config = dict(
    n_layer=8,
    d_model=448,
    n_experts=16,
    experts_per_token=1,
    d_expert=416,
    d_shared_expert=0,
    activation='geglu',
    moe_layers=[2, 3, 4, 5, 6, 7],
    router_score='sigmoid',
    normalize_top_k=False,
    routed_scale=2.0,
    balance_loss=0.00238,
    balance_bias=True,
    scale_expert_input=True,
    init_std_router=0.0163,
    lr_router=0.00114,
    vocab_size=31518,
    norm='rmsnorm',
    norm_eps=1e-05,
    tie_embeddings='early',
    optimizer='adamw',
    lr=0.000703,
    beta1=0.9,
    beta2=0.99,
    batch_tokens=[65536, 131072, 196608],
    seq_len=1024,
    train_tokens=577700000,
    steps=4605,
    dataset='wikipedia_en',
)
Below are experts of layer 4 (counted from 0) of a mixture-of-experts language model. Rows are named router (the router's row for the expert), gate (a neuron's input weights, with its number), up (a neuron's input weights, with its number) and show model dimensions 112-167. Each number is 128 + 24 x the weight over its row's rms, rounded and kept within 0 to 255. Numbers have three digits each.
After each expert's rows: a language model's description of what the expert responds to. This comes from a sample of Wikipedia text that the model never trained on.

# expert 7
router:167129115156178169076104169144119138170110129132115112091158139097149107072133146132131167095154114134113112111170174123161074106145136104111104112126146127100110101163
gate2:086139134138132105117162137136125163099153118090117148083103130101146153138161072141084149170137088158164136148118077116119132126127095142107153145101117133115111138113
up2:147125122106083129118149176147140149153121151104109130162119120142154116102127129103161129108118083113100140110138090113102129109120136134135128117110115115133086154136
gate3:151138137112137138112131107156146129109159125145176074076122120099159146149137124150118155122106135137121128153089115133133120119114130159124143122161141133131107149146
up3:117117110114160155129111152112136141119142166113073081097134139148160172098144096131136100100155114137146123093121136151157120101119112123121099111127098119136104122178
gate4:113113095155114137127091140108127093148140122082119156136159109120096152139119116125109118094120113117139116153118082150078158101154131112087132162090119094147088148149
up4:098100102148142129105083109106182120164104113107138153123136110146159117157124134101080162173105133138169118109160123118103167104148143141122140160103123130110169124140
gate5:114137110114131140106133135150151103069129140118103170139107172143161109127090150150135140080136127110083138133153169146148126100130105130138087152130091167128158131117
up5:072029076101082143137132113160083122076110139084118156122085156126115140130168133147123123126100097162148154108131177123149154101177109073093167129117158091120095104077
gate6:175113072124080095129141154111131139183145155113129128107131094120163156127162149150116141146139147169163147146143104149085154115123123142128129172103119106127159134120
up6:138094106116145130090122143113145160154124150086121143125150079117161129100169144161111160118178118145122147153122110152098173093134098110155110087106152134146170160081
gate7:149172100173096110142085132119098145141099129138114125113087164114106162147094079103106143122140179086129132107087173087115140126153127167168114126111124162106146117128
up7:134153092113091156150126127150156129095086147110116149145139149082120132115090111095133126151153122112121166120115127132102131129129142149149187133104071146111117148129
gate8:140153110099091089142109080082138100137130115136163132133144168093126149116086133103098141128154137102123105134095140139161163192115149102066109131111163129110129140137
up8:174152118111123179155126149114156145146120121152172080124123127136102162143114156124127127165140164154192164125135125171072137135148145118146124128119118134128089118124
gate9:082169115125127123118130094118139147129121124133123118121131140143149108118117133121139160141107125108103116158120154132143102122132138077146076115121100116133145145112
up9:140109174099148109111120106160156128109105110142142148104149088162123134114099156102139173141141124141125160150102158144151151133101145104143130109111155101088112139118
gate10:151144129133129141151109169129112104136151127101156134130118094132092165125130105112145140177101153111125146120132125105151124149134136150120131117105096126119137139160
up10:130114178153110091155117104137138108175122127138131188088169132123141133130155151132136135137116151097170124112140170137102098146142126139174129120114126138151177123135
gate11:152132154132151083119133189114124079121181135073180067150074125154107130186120115124114140159104109140102070120172104088101117117160180114117121141109136119138176151149
up11:137143158129102081128153136150131116116150125114158122138120116135078150162122119123069124123138101103135078131130118133108108138125165133099125117110108135137131139126
gate12:138117180108135152131147153103125190131139128148094165135109083183120133130120116108128066122098125127128110111125105076086142133097102147138131121179143130147133085091
up12:152199159148102143145120115118094084117116112130127083133138087111134139149143119133108144131099127107128109119107159108131108096137125149119099137120135110095145151088
gate13:166125110143159133117166143142143123112137147100127125128128149169109119149133137102153127146095134158135165149166106109153176141125136113110130114099153105138115152133
up13:176125142121150103125143166120142123131116158116173166119092154132164152099128148132124123105096142117089104124142113124141183106111173150135138135111174121161117128113
gate14:165129085166114111131099142108096097150133110158138151118120117103130135125101131077110136121114143129148119127108143096172128152087128177140133115115114106094093171166
up14:178148148082105103125137145106097105147059144174119123137154098147077161158125122115085098142123126110124111135149152155110142161110135145168131133086141153142148124149
gate15:151168081142107117174133123139143108148114132130138108127124143093123135179158119147137134129134119129141155128130104149137129121134083146089179100165154115086152169141
up15:121156143137150170182163120130116095114146116105161161118130100162135125098133071150136100192167088077120110146090139102106136148116146140122115139139138126134090131136
gate16:107113113134121166116173141111111136150156121089179126132158092160142111160107131133142130114123140146124142151158185150126107184140110185056137141128133123137094139191
up16:104114113119115180100178127146105149121138125148156154152109146128125062144079117140152114098136136091125114152130143174152125163082140149142104115146108156114113170134
gate17:133125128100120152134162106132141173142192150167122184115154083143172128112125090150126118144129127155154134137117169154100149126118137132138158090178148125120098116104
up17:133129112146148081113129179119125131126076111075099117155136178138132103164158145109162146177136145121085121135123084099162158124132118070160118143131119086127149144149
gate18:149119108139118177074080105143116157145138130103112137147122152101123103122168112126186137105137083129147142136107122153113123105125155131110148069120145085111082131139
up18:084119129075120083150152129148108129117114127118147160112135122154127122147066103139118124136139172129100094125091153078135104115133107141107142158092128129154141109158
gate19:124137129114151143141140112118100162108141114094120165132142122142105154106116125093190161140124139159124099105093084110108135128099119139063162117123158127136114104100
up19:137138101114105143144167145136139101153148171102129085139122155107181123138126117165064072175141143118142113152164133135098133127116128113150120105103092105157109146129
Narrative action verbs

# expert 14
router:105129122161149111152133146138115122160133110192135061075124109138138143156142140133152151126116135116156104114129129091117125169165100152133101133081102124163101145189
gate2:110124125113102124141135107144147125124074124147166141174174100169104098146108122137131129122123130122085115144145175114118114134157147155157110136119104088138140138136
up2:144113144103142159134142123155137152123155165098133157096136122108115098157161096098120088108104152108134110133131126149103099097097167144092141126139181139108176165109
gate3:128115135117121108125141127112140129132117142143173201083113144135125134125183112169147125133124155124110155159105089120102132154123092128141110103166127115109118161138
up3:079148077114123111124080097154173096117093121124166101141116128099135102155172173109102134091168120152140139100111122138112116145176142090122141130130141108165148082118
gate4:173131098100154132132154161090102124129096161104087144167153148119146096127116133169124089082133082183119128110106127104109139138085165178139136091149100087122134142133
up4:129085119146130078188104142118117141118081140107097119160125140076109103137144126182147139129080112160147127151164126107102113129129159189118150113147133124168179142141
gate5:153124170153146115115157089097099122159124088108147118115136115114130091125150146114160129151093155132121109138106107197155186155123143104092124145138131150115102088111
up5:127144162141157158133115124125119152128128122117152112152104127116190084100109117090125103115110133138149133138187108136115126136103146119136147101097136173145155102108
gate6:135126169101098127098121104123142141084132090117143138108122142136124101161110167135089167105149153148144098133133086148102100134090135109097137103122135123132129072151
up6:128102130101191158145129139169113134130127104166118130140187115131132160139135120144148119110107125118108132154157116105153133124132152140193151141109137168133109139129
gate7:140122135128123132111180169115128120161124149127118177128091125095126110123115160116139124134136139091105081146137125138142108128106151135122157137162120117109125154150
up7:084119133062097108123123141073126135145125120117141110143122155090148111114164131140130118147143136111137124165139155135094102104159118158127141118129124119133122121112
gate8:107139159123141121146138135115114111119130075110123144068100100113119099144127141165137145115190104152150149157132083159154116046131136136143141123118140111137130142116
up8:146147145090132131110161115148147154096132188139102139138080107123164176120133130160133162120140137120133158131170128126168132164147108122129126125152120146135150085133
gate9:107101141124136181098147109082100161146149144155089138123174098119085081151159124155132121130101137128153129095156165147158127127139153134120140105120115134129129104136
up9:168128124130119107102124090061096140159143138109165137100066120113153161139076131124081136138137173120104146124095116160168154116084164117133182135122131087159154144098
gate10:128089112126160127088107159138149104128122100104131125136136109124113139132084132125136112153124132110102155133167127124124107130166138094121139096124116125106154116111
up10:103160102135116153134146124137114124130160122150149122155119105121187097123135106103089158108159124075139149125126181127169119131148122100134109104121093105141125072114
gate11:124117168128072121150118158121146200111145133154158115066116149141126137136117128106130134107127115126131083125109138159157146124118176163115116105149129135100123130108
up11:194120164111140120131093152085152171077166089128126108120134184123103126128121126104095161128135126118150098122125152134138104124105131185132108087124163134091131124136
gate12:136113165142122144114174139089116183126111135119044140152191085155186099140113104121154115146166122092117148144221107131144168138147115104146113096137113199117155087152
up12:077177108118116100104076119126111105175175155121175127107089130112104140129135143118141135141084137176131129135110087143067117118119147106125128119130121098126107135115
gate13:152112149183141143119109140087105138098066163168146137097139103118139093155132119180120125163162118109102143116141149122091121135166107070135166122082104174140135123119
up13:098094098187123120179148123111133109103104133155155137125125108131151101134118091136106138131135148100147135140121122076131124141151139079111145111125092133126130122118
gate14:096149118131121094088101152145153136123150078128139105168125160185145145128117121122103126105113153109142130128149149129154092149136124142140150177108122143141117090088
up14:148120116136115160105127100127153130161167093193086160135142152143068128150093096091067135103134142102103133137121158110135092129164161137128162129121144134145128160118
gate15:127148127134134184161130143124114123106141126158168113124175136130135051129114106100151124138142094098113124145104104156136137138145150128184124117146140130112128098129
up15:122129135119118137128172093125124118126136148109119154118182133104138161099133126113129179109115134142143131125139163130081124113109137112113089122103104177082147141166
gate16:110165104154123175138085124065114078114142131122078125158126090123147134115173112203139135141104123112103114110151086114136153123151132097158149140137111156143119080110
up16:094089125092146127158151127150080134145139148127160090141143129118138128083119127131147084117150119119134131111134144107125148147121145154126126143116115117138072121136
gate17:142136129205174131123138125120154094158112167130154168139146171173139129146136107132130106149111114161111143131083107113124124108142125102117167168160125135145087132149
up17:146131155136125154114120121134123155125131141060093167101093116110148156107088147140094112090176105139142122160115083122129153100108133171120096161128148145147172163135
gate18:096165149130120100116124105130135105141134154088173130149102092102121162122131111110132115121157090149127138107119088089114118109130167135143129111131180109169119136145
up18:156099119121094152131111115138139125125148119141092142141129150142152130117099166128104105158120145154115125130164165191105133141152144140120127105121141126100170108106
gate19:134103134150192150147117120112092148167149100138163157124137115106106114136131146118145112141094139108150056080139145109098148135113154116150116124125110127119141151137
up19:117132143115157166150107102098149102126126139111139162169114128065110130143103133151113126135109171097158106149117133076125137128153104111083122086117128135111120119142
European name and text pieces

# expert 8
router:156121135149190098131168134102104173146119108105121107112150147128129154097108090158140112114132097161140107139150106126131106052129146144111104106133126113140132135109
gate2:129139088137128122184088149104118141127172140126102156127139125125102091130143120094135122116126160101095128112122151094091127131134120081176076172105117143109105143140
up2:149128164127122145113095123115132129155098123154130133142092100107107074148106172172136114100116116151093101109122130170107157105119159175125156119172125140154143131104
gate3:113088130108131143165137125074142170148124122132116121109116121136149132125166170110151143115113156126133112163190130107083109111127108121156117098159107189121098097141
up3:142151151161124140114124119136117119071171137121107102137136124100111104149098170119101123105156077157122148101090141143156085153140080097109144164153128090119115155148
gate4:142154125130120117099122123178150116106094149121100133107119089154154151157098111126130142108131112140077114120120150135116121156124145119100124163134114125124116150144
up4:116103090121139167160167133104122168127151129099146141144074110100099115119099124156119084147140133142133145159153126148116119125081112164142105144136109162146112116140
gate5:132123118163141159102152122135140136126172135133147132071122134104151149094077110122155164113125165125177099111118107157188127146158174130137121126146123128129134122118
up5:127173097108191142143157138123165111122134104149157117140106121079118117125124127123126106108108109146139166093102137119123145127118131123153111156119116164089106066130
gate6:157127166160136104147084135167148126141134157132106081144158142129093130109158114114130199147118142117149148088135137114148142149122157133128112150124150142133116093153
up6:154118138154113108111065178164130126124084159151141114157164080122111117137150138136140124133146110124185125114159136114137164150123155146135117140116151150153129123160
gate7:082118122106146120147139109157134085134139146101146093148169117103139145094091121166103158122128152113146147160105163181103125146162139133114140129115125155074111139086
up7:099139150131137151189130115114146049125099129094111118075110125127095135148121113148130139105137149196142126118136164130149123161173130097120120157145114159143112109145
gate8:126124113134076123159079133115165105178132131154072141108146137138123094124145101131119123139133127112153161122141092137128098150102125179121113161135134131130107120145
up8:145132111155081161142086116074143154170137110172076130123146142127099129142141088179135134128100163115146144131127100093114129098120133173145132159100128138123115137157
gate9:129074099148113167133146131121105153148120128153152146116155114139108138099094124111106109141090119158149156067118130157109105164153112132135069132163142069091131114150
up9:107048086128156123150165134125149137197130121135126121157144111151154142152097115139160131148111120114153146067125109151101136121145118103156128143179142061118133150174
gate10:125137127127143121146134132153142130110100143077136129095118136148138116166094113126151130176136148141116122155143142131146147144159193160154136136120137138137146148103
up10:131110116109101120131093141096085114179173129164091130193116092112151152067173101152128096089150109140114108139146113078143106101127118168161165095113160125140152149135
gate11:130101146125136160146104147129115167117166147113134138110152107099124108118103163122122125096150111130157087086148103149098129131149155122145095099150176125114134115181
up11:147132119091120134091167160096149128135104153150097160147132150111166132105131120139132105115153136144152141131114076154130106102072116154125141116126126172124069136123
gate12:141122119171142158131133127052120118145127073111130155130140144137123129102095078155110146116166136144128145098124141147167110141085137137091111093141093097165133106113
up12:136145134115100111112100151130138105134097160188119121159123131104120117161163168061114128142076129126098103143076126119119170110186134128116179150155122137098134132112
gate13:134165116144106118165107146156114142139129144104146121121088110131126069096128123103120113164134133151126136103128114114134120127173146185132130171121142141144133084115
up13:101083131080169164111089107130129107127139135128127126132135166103148165089170139134125149084128133093125127139136145133102161157114083122124136105164149129138124168133
gate14:100150146122145159157138117114126131083124119153177128149122091144125149154124092157127154116148157137113148095124171118129113167124137087146100142103097162142135165137
up14:127132128157171139138144077133129146109104121135170140126160140152138117140098114176165101104178156120157144117122124148137140155087160139172080129107117179150136165105
gate15:100126163114164168112160132116109161072121128079072086145151118117101122136146102164173114128149143147128091137104117070115139125145087116144113144148136146146113108154
up15:114102125147133156124177126114129091110188137114157119117130163154102126166111084133093147098144106161141119120125090074108142111138136111151104128176125127153107131165
gate16:105122136129130199151132141143115197100130117126130143101165110126138128131137119111085099104091118095156120133131129144130129112120149181138116158150143106137151144159
up16:077160128066134113112139086134121202116152148108109162105149127074149160082154154128173126137108126126112133148129171137135124141126144126123102106136093105156154124128
gate17:092113167103116156146114149142112115176124173098131113119194138172127124112143101137102106109119111175144118143160160144090201143154102155120129152098149123121141145201
up17:111116125116141178156124140156157110155132080144127122128110150174095140123159129121097141123138101091109117123067101107110119134103154134143148101163159176136138126136
gate18:140121129103128088126138152171139100130111114145151130090122134188167143177154105069130119147116122151148087150133141147100138135171134141145173131105160132128159163128
up18:133144131141169129127105130078117150135113126151138159141161129117124130120153138142195148128126126145112136133102140123124156115152115096113132110172083183085113115118
gate19:144174136099151084139119159111152188119149095144101123127088135128152117107176096152087130128129172132129093137098133131091113097135112120096152110109119143142129121090
up19:116107108152151131108155126161110130131114146122131112121111133088074147159105176115179080128143105129162170151142134147119073085119152167134112138151141141094087155144
Mid-word suffix pieces

# expert 0
router:120159179107153135129156151046128154099118164135119082118156118134134082116099107100111151129149153157150145101155117136188141114114126130142095085161150156147139132106
gate2:139097114124134144092156136128143126143162090197081114095153131064142179133137117112112158147098150131141118092113114114127100133116128130163157131135141164144131165107
up2:146105121145152171145132086121126150122157095125069133124072133138137113158119128102100155154122089108189106103136141118100122150112157114187125107119119177119140136099
gate3:184140130161144155125104114118127082109156137149148145142120155143144112141125113116091143099113129082132108119142094114140171142137156100191115129088159160125116106123
up3:090172092175095161114170117116134134163125111170119134148088134170109126108133106145133113112097159134132139144117113136157114141099140154122132133090102143112162122126
gate4:145126143136110137106085159143125166093102089117087129133162117117128129085112186108131138140110188124109126151140121114103102148116126102098104161108180099088109135130
up4:159172086153138144083150158119118118127104143155150115141116109114135121142073120122111162139131153083156152122164126167165149130110156087145149100141111135106110142173
gate5:120138129171131141135144132159089139162142138078143127104117107152110139119097116133120105114129157153140165095150121114103160133121122167148134140123141150125134135191
up5:139157140102130169125086120140067155116122144188142138146125102110133153121097118161119094113137069147138148131165138114168180139136122159124095185138071109119122109161
gate6:155097175146143117160125137142143145116145196126121199111107160189130104128113144100151122094131147122114129096149124158126111129131102130082157179131129154130112128157
up6:134145119128106150145132104190124151144124092126115120142176133081069163107130145128121112151112135111105140150113083122102151089121123140122109135108103128109117128115
gate7:144098095122109129158098143112103143147112127096154116105117078119109200139163114124124152134139052160137136128130107146135123083113175093107115147151101120126116101115
up7:126122134157137110139098147112139053144111083115132120106123162089131155147176168151116116125107082141109120120144107101140141130137136129149159125157105115104113117093
gate8:151103094096122072090119181135142121082141110103099116033150110132069119145143117121114104119125144145138116151142135133107140119196153131104128194086128126104164088138
up8:115155127131088096125113129150157119093113161079122125114126131156084131098123120125131144128114146158123146099089156097097178057131175116122133135123118093155174153132
gate9:129088142127121146142196137111112127145123099102101117105153160121163116079187103095149132120093155088090106116123106127124158127128100088124140103108141106131119125145
up9:113121143154134121125096127118163162131112114178139108144153105178112163127092126135139129129148110070095129156128109146143118118161161146142092162149107119107136150129
gate10:165171136118107124110139144115138112113082114086134118072139131097125118166133100161136143093131147142150122118137117098093157070111110155081128116135147119103121141114
up10:095135155127083167149091112105140074147072153109152110061150118122099137157125109159086148130120123132123130079150122110110150115081103116133087104146107108101124088143
gate11:159089151138151115089134123127143128144125091111127153102095145148078090115138126145139137156140141110139130130122142118145125139094106130126116129126117066072137084103
up11:117162115136148173180085112145123163095115111165124136180130135124113155119106137131140103129100082128147100113103161153138100110119149147144152120119103174138099129135
gate12:103124114134141157115144188091114135126138113121081119129150105109170094099132136135116145142121122140115160110141185140159086146141106097117129166129110164121173148103
up12:133135105126108126122114126161110161142132150150131121107141156150117149132143122133141093134120095116142111160107103175156157123164146154128110109137091132150109120149
gate13:125132129170142116140104092118157125087113145094108166141122123113137138128093146108122173156132136179109127124141146129153138135127119068097161142153140136154121121151
up13:117157090155101141111110135130141132143151170138071093149141142152141153149125144157144107126142117139081135133115112132130164055101164174132133140158132113143117164111
gate14:130121151110127134114153155115154182104058133149060137156149112120125106122113154088146141129126101121141096111153158133111128122129130079102161152116133166111138124116
up14:169113118113114105135168147073161180128112118121125133146148109113133147144125146129139116167124083146126101128136120152140084118159153123121120103088124147143108107085
gate15:110132167134139152168129095153098160113117159132149133159140138151117160114090125099142129114081114118138137176114119183106141128111123127086132177130097106122163145141
up15:133154124138107126065159189119133107107106101116135119124127098117116081139145167153118121140127170113114133093155139135128113138106118135191124102125145171087087114149
gate16:136106098132132135104155119097133096083168107116143153147138094156109118105094151140113139092140108113136111095076162126170142093111158107109081157136135115123091110149
up16:127140120111129126100123139113131104124155143164114116119127129110131111158114071144162138130133119094141101106119125116140144135146094181123081135104137127110115119128
gate17:139135160122154147136132123142147081147161078096141140051121116163128108127148139132153132125116153144123137109100159155135087116154151117153166133153108159115132122115
up17:205114136110104141121144115148143126152155128124108105104135169131096098106149096087117115122093139081135110137127087159093117132122131164153088084140176157169167131093
gate18:163124129114156162096125127115091149128093149097146135125092171154141130142118139113110129119101122118131151136133143123165160100103127119125115108109123187152173110106
up18:126134123141118146120168151075120108137159089143106133124110096153151114116173097158111128125128142138109113128167104141123123163175167113147117126158159100115092092132
gate19:134105110109119147119127134117124112102135137174080158085121136122122084144134174108109156114117124080117090111151133088113147138136115129124142140099167159126132143111
up19:130111094149104093114122117118159142118149115088118143106087127113129150144134125086141113151143134111121096087121113096141160115137144112120165166137167080135141126110
Asian name fragments, dashes

# expert 2
router:132157125171099141154122156130117154129119113139154123136178150123094093121109134116105105105134133091156095163144121138127162131132114093093124170133117131137141126113
gate2:108147159157138122106105161155121093140094142100124118150096137161159113114117091142123091105119124120165130098194122135132161127119130135114153065135140160140150139105
up2:177127120095145146133077172104116121072139118172114121139125099156154127130115164120134168109150132111133147127088140145112132138136100136138069068185146135112128086168
gate3:121158137092147143100123113098121119088112123120144160107167118154130144105153134120129116129178143146172129078107111088110117132098130103119083104086126147119083128138
up3:130137097121097127139168136137149134106160151164144104119173114123150165120159131120099153132122142176098088161137165144069104104121124134091094101113137101142104144098
gate4:125175114129152099124172165136113124119179164144139121155148112089142165144140152111086150113164124095127087140136141131134116147124160126163147144119117183125115107148
up4:112149120124159109111154135141117114130127151129123139178138125137107167113170132119112125174132128111135128128133174137168082134132169131155133162136157175101162109158
gate5:120065130090119157110103123140109156151119126140138141131150153153156099164124142147129126105074125109111130161167178126089113118162128137143110132127196138102155137126
up5:150175141127131091114160102162158122112130124113146157102126152162106141112125142099127106115131117131100121105134061158134085105129144110118106103139123112087149121081
gate6:163171125137104173151144201124136109152166138164129119112107154133113134103109115119158113152125126103111129157128121124149132138133123159092141108102142188137173118098
up6:095165118139127134149100129165135141117112118126107099129083150151140142067108107153110124084207150131112150175089095116133091132109142142133103160102117133126134099131
gate7:153115109181162134141154127106131146137141106170111125114141135120128082119101158103123129102102084141146090121104087117089127101127106143116134148156172125116179056149
up7:123152129102133147108145139133120126130161134129106093103119105163138094137179101110146110140166194106119124168183164146190140159132169111132119116122064158085113115116
gate8:131122121130127138148132100106100081142150109113127155114117109116152151115127137117137147123144138085128177105169123126140169104139127120159121092155145149116103081151
up8:117124121169115095098164125125102139133117145104138106129089128140134139117135104158117091122116104127146115149131079117078100143109163166122143160109101099162135158063
gate9:107154162062156149149101129117120128107092173089178132141129070121144112154105118164143119125101133141096123128068149149130168114131122090139117171122126108144119113147
up9:141144109096114110145123163115116138167149180106163142142114148113101134136138118158154113131140104099121120119087119141113178149108099110119135108133127108131104143137
gate10:108127184152120142160166146147137111106090146092109131121161127117112121159124159126160115110119177131112138125157116154142129153172131111091127143128052128144134194132
up10:127147177128128121160142124137146117090106122145148127150169108101110160169129141097137170149108174118094127119160142127130153177129165129116146124127057148132140108129
gate11:138111105169143110160157114140088117180078151153117196122109144140129100135094101128130126117120147158150124102165102146139093123146212124142122151076161139132136155168
up11:143112087130130116122156129079129103161101196122152193116091197189126135149107107128116123105129133144150115107128103094134119115122156062134147187116131130145116141170
gate12:157137088155114121160127133130101096162161101099148196144133114138135089121115137113144157148123145111140113091092084108174150130107089126126155125139143135132090139132
up12:119111149084129144121120110155135163125131151100098106082125127101115131119124110114117104158186106163150134153127137136127131066141129111091114115136106103129061148118
gate13:137115118146094134140155104102099133083112126133125161117155137114148133114121127149120165133120099142149171124144115124172133092183144155152109126172113145089103087114
up13:101141153142138139119119110121145124120133105126137136114130115143095144127082172128114102123118136100124144208117130115109158177113134077129101127116110106130118162133
gate14:151124119136142134141112109148119149117104073102146122104137098112151129106138128112125150121115143120134117164103124179085116096134172143118158123126088128162131149165
up14:152141111098107121149142138171083101133143137140153126124152093124146145114083132116117133130166134114082164139107153184120161108128113192091110123101104090120108135146
gate15:120144126080126135164108107111125144159097141160090144162118111066109159096119132137122120164124109091132121113133107145156151111113115109131142154112154153130155115173
up15:132156154150124154149118137107151130188143087151147112090109084116110123134126158150106183075172104145129123121140158164155130122106118140127165136135114121139108121171
gate16:174135160126140160106100091133084149105107094119131138164117116091160094112165151111156117122108183140161115131101107110122115110142138128107102086133164138151105153092
up16:143091140102149081106139137103145139158151187137103117135150137145133165131138091132127139111138106139086111108142138133130135128126127110137129114136151086096143133168
gate17:152160173129121085111154153179144133141156166110135146105159161099126112138077108085131095144101145124106105095190158154142148110155130075122146101105096124137124144142
up17:121155152121126128126129124138140159147173169134134128128180154111166121136145127101141111147119143110155134120142162164095147132148115133136084140156097150143108154113
gate18:121140150122133107146102136084153120129149167138120111139127135136106137151139134125090101097145122103117118125119086116075155095104085132100092110157117142133104129159
up18:128122123128156133124080134150155101154143098103155166174111104150088175113131141136115108151116126137118136192096132124144118113116136096132111111124135111142120137115
gate19:111113109139147174084068152150131120120185117134126175145131159092133152144148146160152128107101115145081162162088127121179132119130132057129124100089130154101143137163
up19:117081139119125135127099132114102163109131130131157167126081113120183160184090161135135178130151162143172134133121100145112155136152132125181119130108098130092112155172
Capitalized word onsets

# expert 9
router:099103105167131148151109144106129131160150110151081185128126144127118127088170113161135109122159110123147104109160122132104178130123130088147084106133140112141136124151
gate2:136078150144123127131188102088125117086135130125109115111121187109146135121121149122167092094123110156168155110125126139152139141106131157127149115089145106126120128104
up2:170139092125110156129128125147105172114125114127108108086122161127150171122114117103096153146150156111149089097121163144153098113121113115107134130113112072171138137138
gate3:112141138138154147143129160124118135115137124141097086079132097119141113092087153111132110121098102131138148158113097126130114154138048105145143162124165097145115132184
up3:139144095103152121111118112140125163168148178085127129151137103128101145143123108154091148155153163100129131090129096124152112119105165113088109097115111118095142113052
gate4:147120080112087102106091113113157170140118101139143087101091133126114135135100165101089142110061092177123113131106136151110097112114105112117152134166138161128107161122
up4:190162106120066106143085130131082129161174089121149161112107102162101130123125142087106118133092172108122125151148145094161052068115121162153099138134087157095169164117
gate5:149083111144137089089106132099145123153154181141097128104125132097117128096112138130180152099102118114120094147136111138160123173147152109104128121119139100100124166103
up5:113126162114163145155098151074123108132138141126115130098121136106129126110094113128143175135114116153113108190130180162166155142133120129157167120116093149118131151116
gate6:116125143129152131154148146133134112166130074170125109127128113120138096178121101137152166104133118101121130122112144115143159126168103110166134091142123160171113160167
up6:122144144072149132181101130165136169129114163100150115136129131091130129118145171131135105133117129123116147155093141102129135082136127125158111144126132132099129149123
gate7:091146114119141170109144155120107150131130156148165140074125081109137136124117150151105207166125158109151154141146125093162147164108113153092128096145170138132115160146
up7:158117102097105128102134167157144153121092173160132096115159120140095118124164141120093106128125128144108143093150130155122087125164119131165102126098154122125153092152
gate8:142123130130133070125099145111151097146139167161093121146112173123076113160136117092110123103084174127199153162132137151120113113138102141105130124191079136087125136092
up8:157127132173107145108116173116147112133122121120121128079145137169096101107137119108122077135146121130155095138153144159123087158150123118128106144055131137091150116139
gate9:123181129101147107185140181117154134146113159147106132136161155152159144100106172127097111132107166098124136147122094119141112115095127105158143171130156124132115132146
up9:130118089133134101076136139134090106129188117147127143128070088061095137122161112146136108145133108135100131153125155101110104134145120109150143129108113126099124131104
gate10:124144141158115165135117145162112107112152122170168144155120143135120107106143134113143085109124117089084110136156151173108133154098154149121138113102126153112149109137
up10:148138122143140102090148130159154151110119141166136129138124181117125107168156164093114161132138109139106145106133113145175117143127099125143135133134097157125148146099
gate11:110151130111124156156089103159109149174101074125119155138135105134133113098121137121141126092148159138103123150171092152122132122174157150126088127153129138149139152098
up11:146161116156130108118153106120134110112161134141116113150114093163095136167121145076112116143160149132182141135101112142151118187132135134143144116099111100106136108075
gate12:164100114156162112118111163101139092069121125133166134089130088120133131097079136132140112156170124173125123170105125143124142143078112134137164130152162135115088127130
up12:159124113169066123142096140057130112141126133101110128178105144109108123132114149129128108115127137116102132120174106142164120129155129174124138137122084143123122138071
gate13:133119171093136134089111061123125130117088123123139121100137112131138128098109131132212106149140167148117140102158102109111134140093116096101117117110160162137138092133
up13:122149095131121180181104151105130134138137124100129150124136153156120141165164143129091116154167141092151131118110137147142118130204100103136123159108172082165156171164
gate14:148127118139137099121161072137104118120130105157129127103148127134169111147174096118155104133114124112087147096132123115136103185148110131109128115162158123095109080140
up14:183134140128153187157169140156112118113125090141132146143139130128158093189143088120151134133118162120125119113109137135124081109154074118150144135112145153112131096116
gate15:182137136110083124117131128159142104120180133133135126190117094123100112111151110139109121109135143143133107128098144155112104119145124137131142133157063178133136157117
up15:142155090170082097120150116141111127160083129112113159123142194152136153167120199131107119089111148093147128150144130124129147118142125152148110104148169120112153127126
gate16:178155150102118119115146099122097175088169138125125116137100126139100105142125132154134146113101114125110141122109097092127088089132080122098128063175134104152141129111
up16:101137132146122105135135109154098085117152122090149125123101119104207136102153126097130088133102156117134137146107110093137134156110112142149123107172094085117093157140
gate17:131143124125138120109146175121119083112120078156139086164166090117129133163154125111105092102092128133182151086134088092117119097139087112105119110121114175155118118126
up17:077153167134121139129117138136138155143166127105136164116138147115110134122129084128116215157161133164126131124089156123121094116126119151116119098118132121139138148091
gate18:119132160132147127110084183132116148130089153115146143138120149093101114101110135124149165126118145093111123104134117123119182111126137089143102089111157150130146143102
up18:139088151110093099046114090151144110098176111088095123110109125130115114101112143095043134156108098135111141123153173116100105147178068158117151117109145113076141115134
gate19:108168137120126136147125113162088106135152112143073107135101094106132143105143100152110127098111128074099112163119136141114103095173105192130121101143138116147086110143
up19:135173135138166161109132112108164141133146148107127132142147119149112145135163118161135157164133119159098122116106112135116150173133097106126123189090156129123118127155
Nations and institutions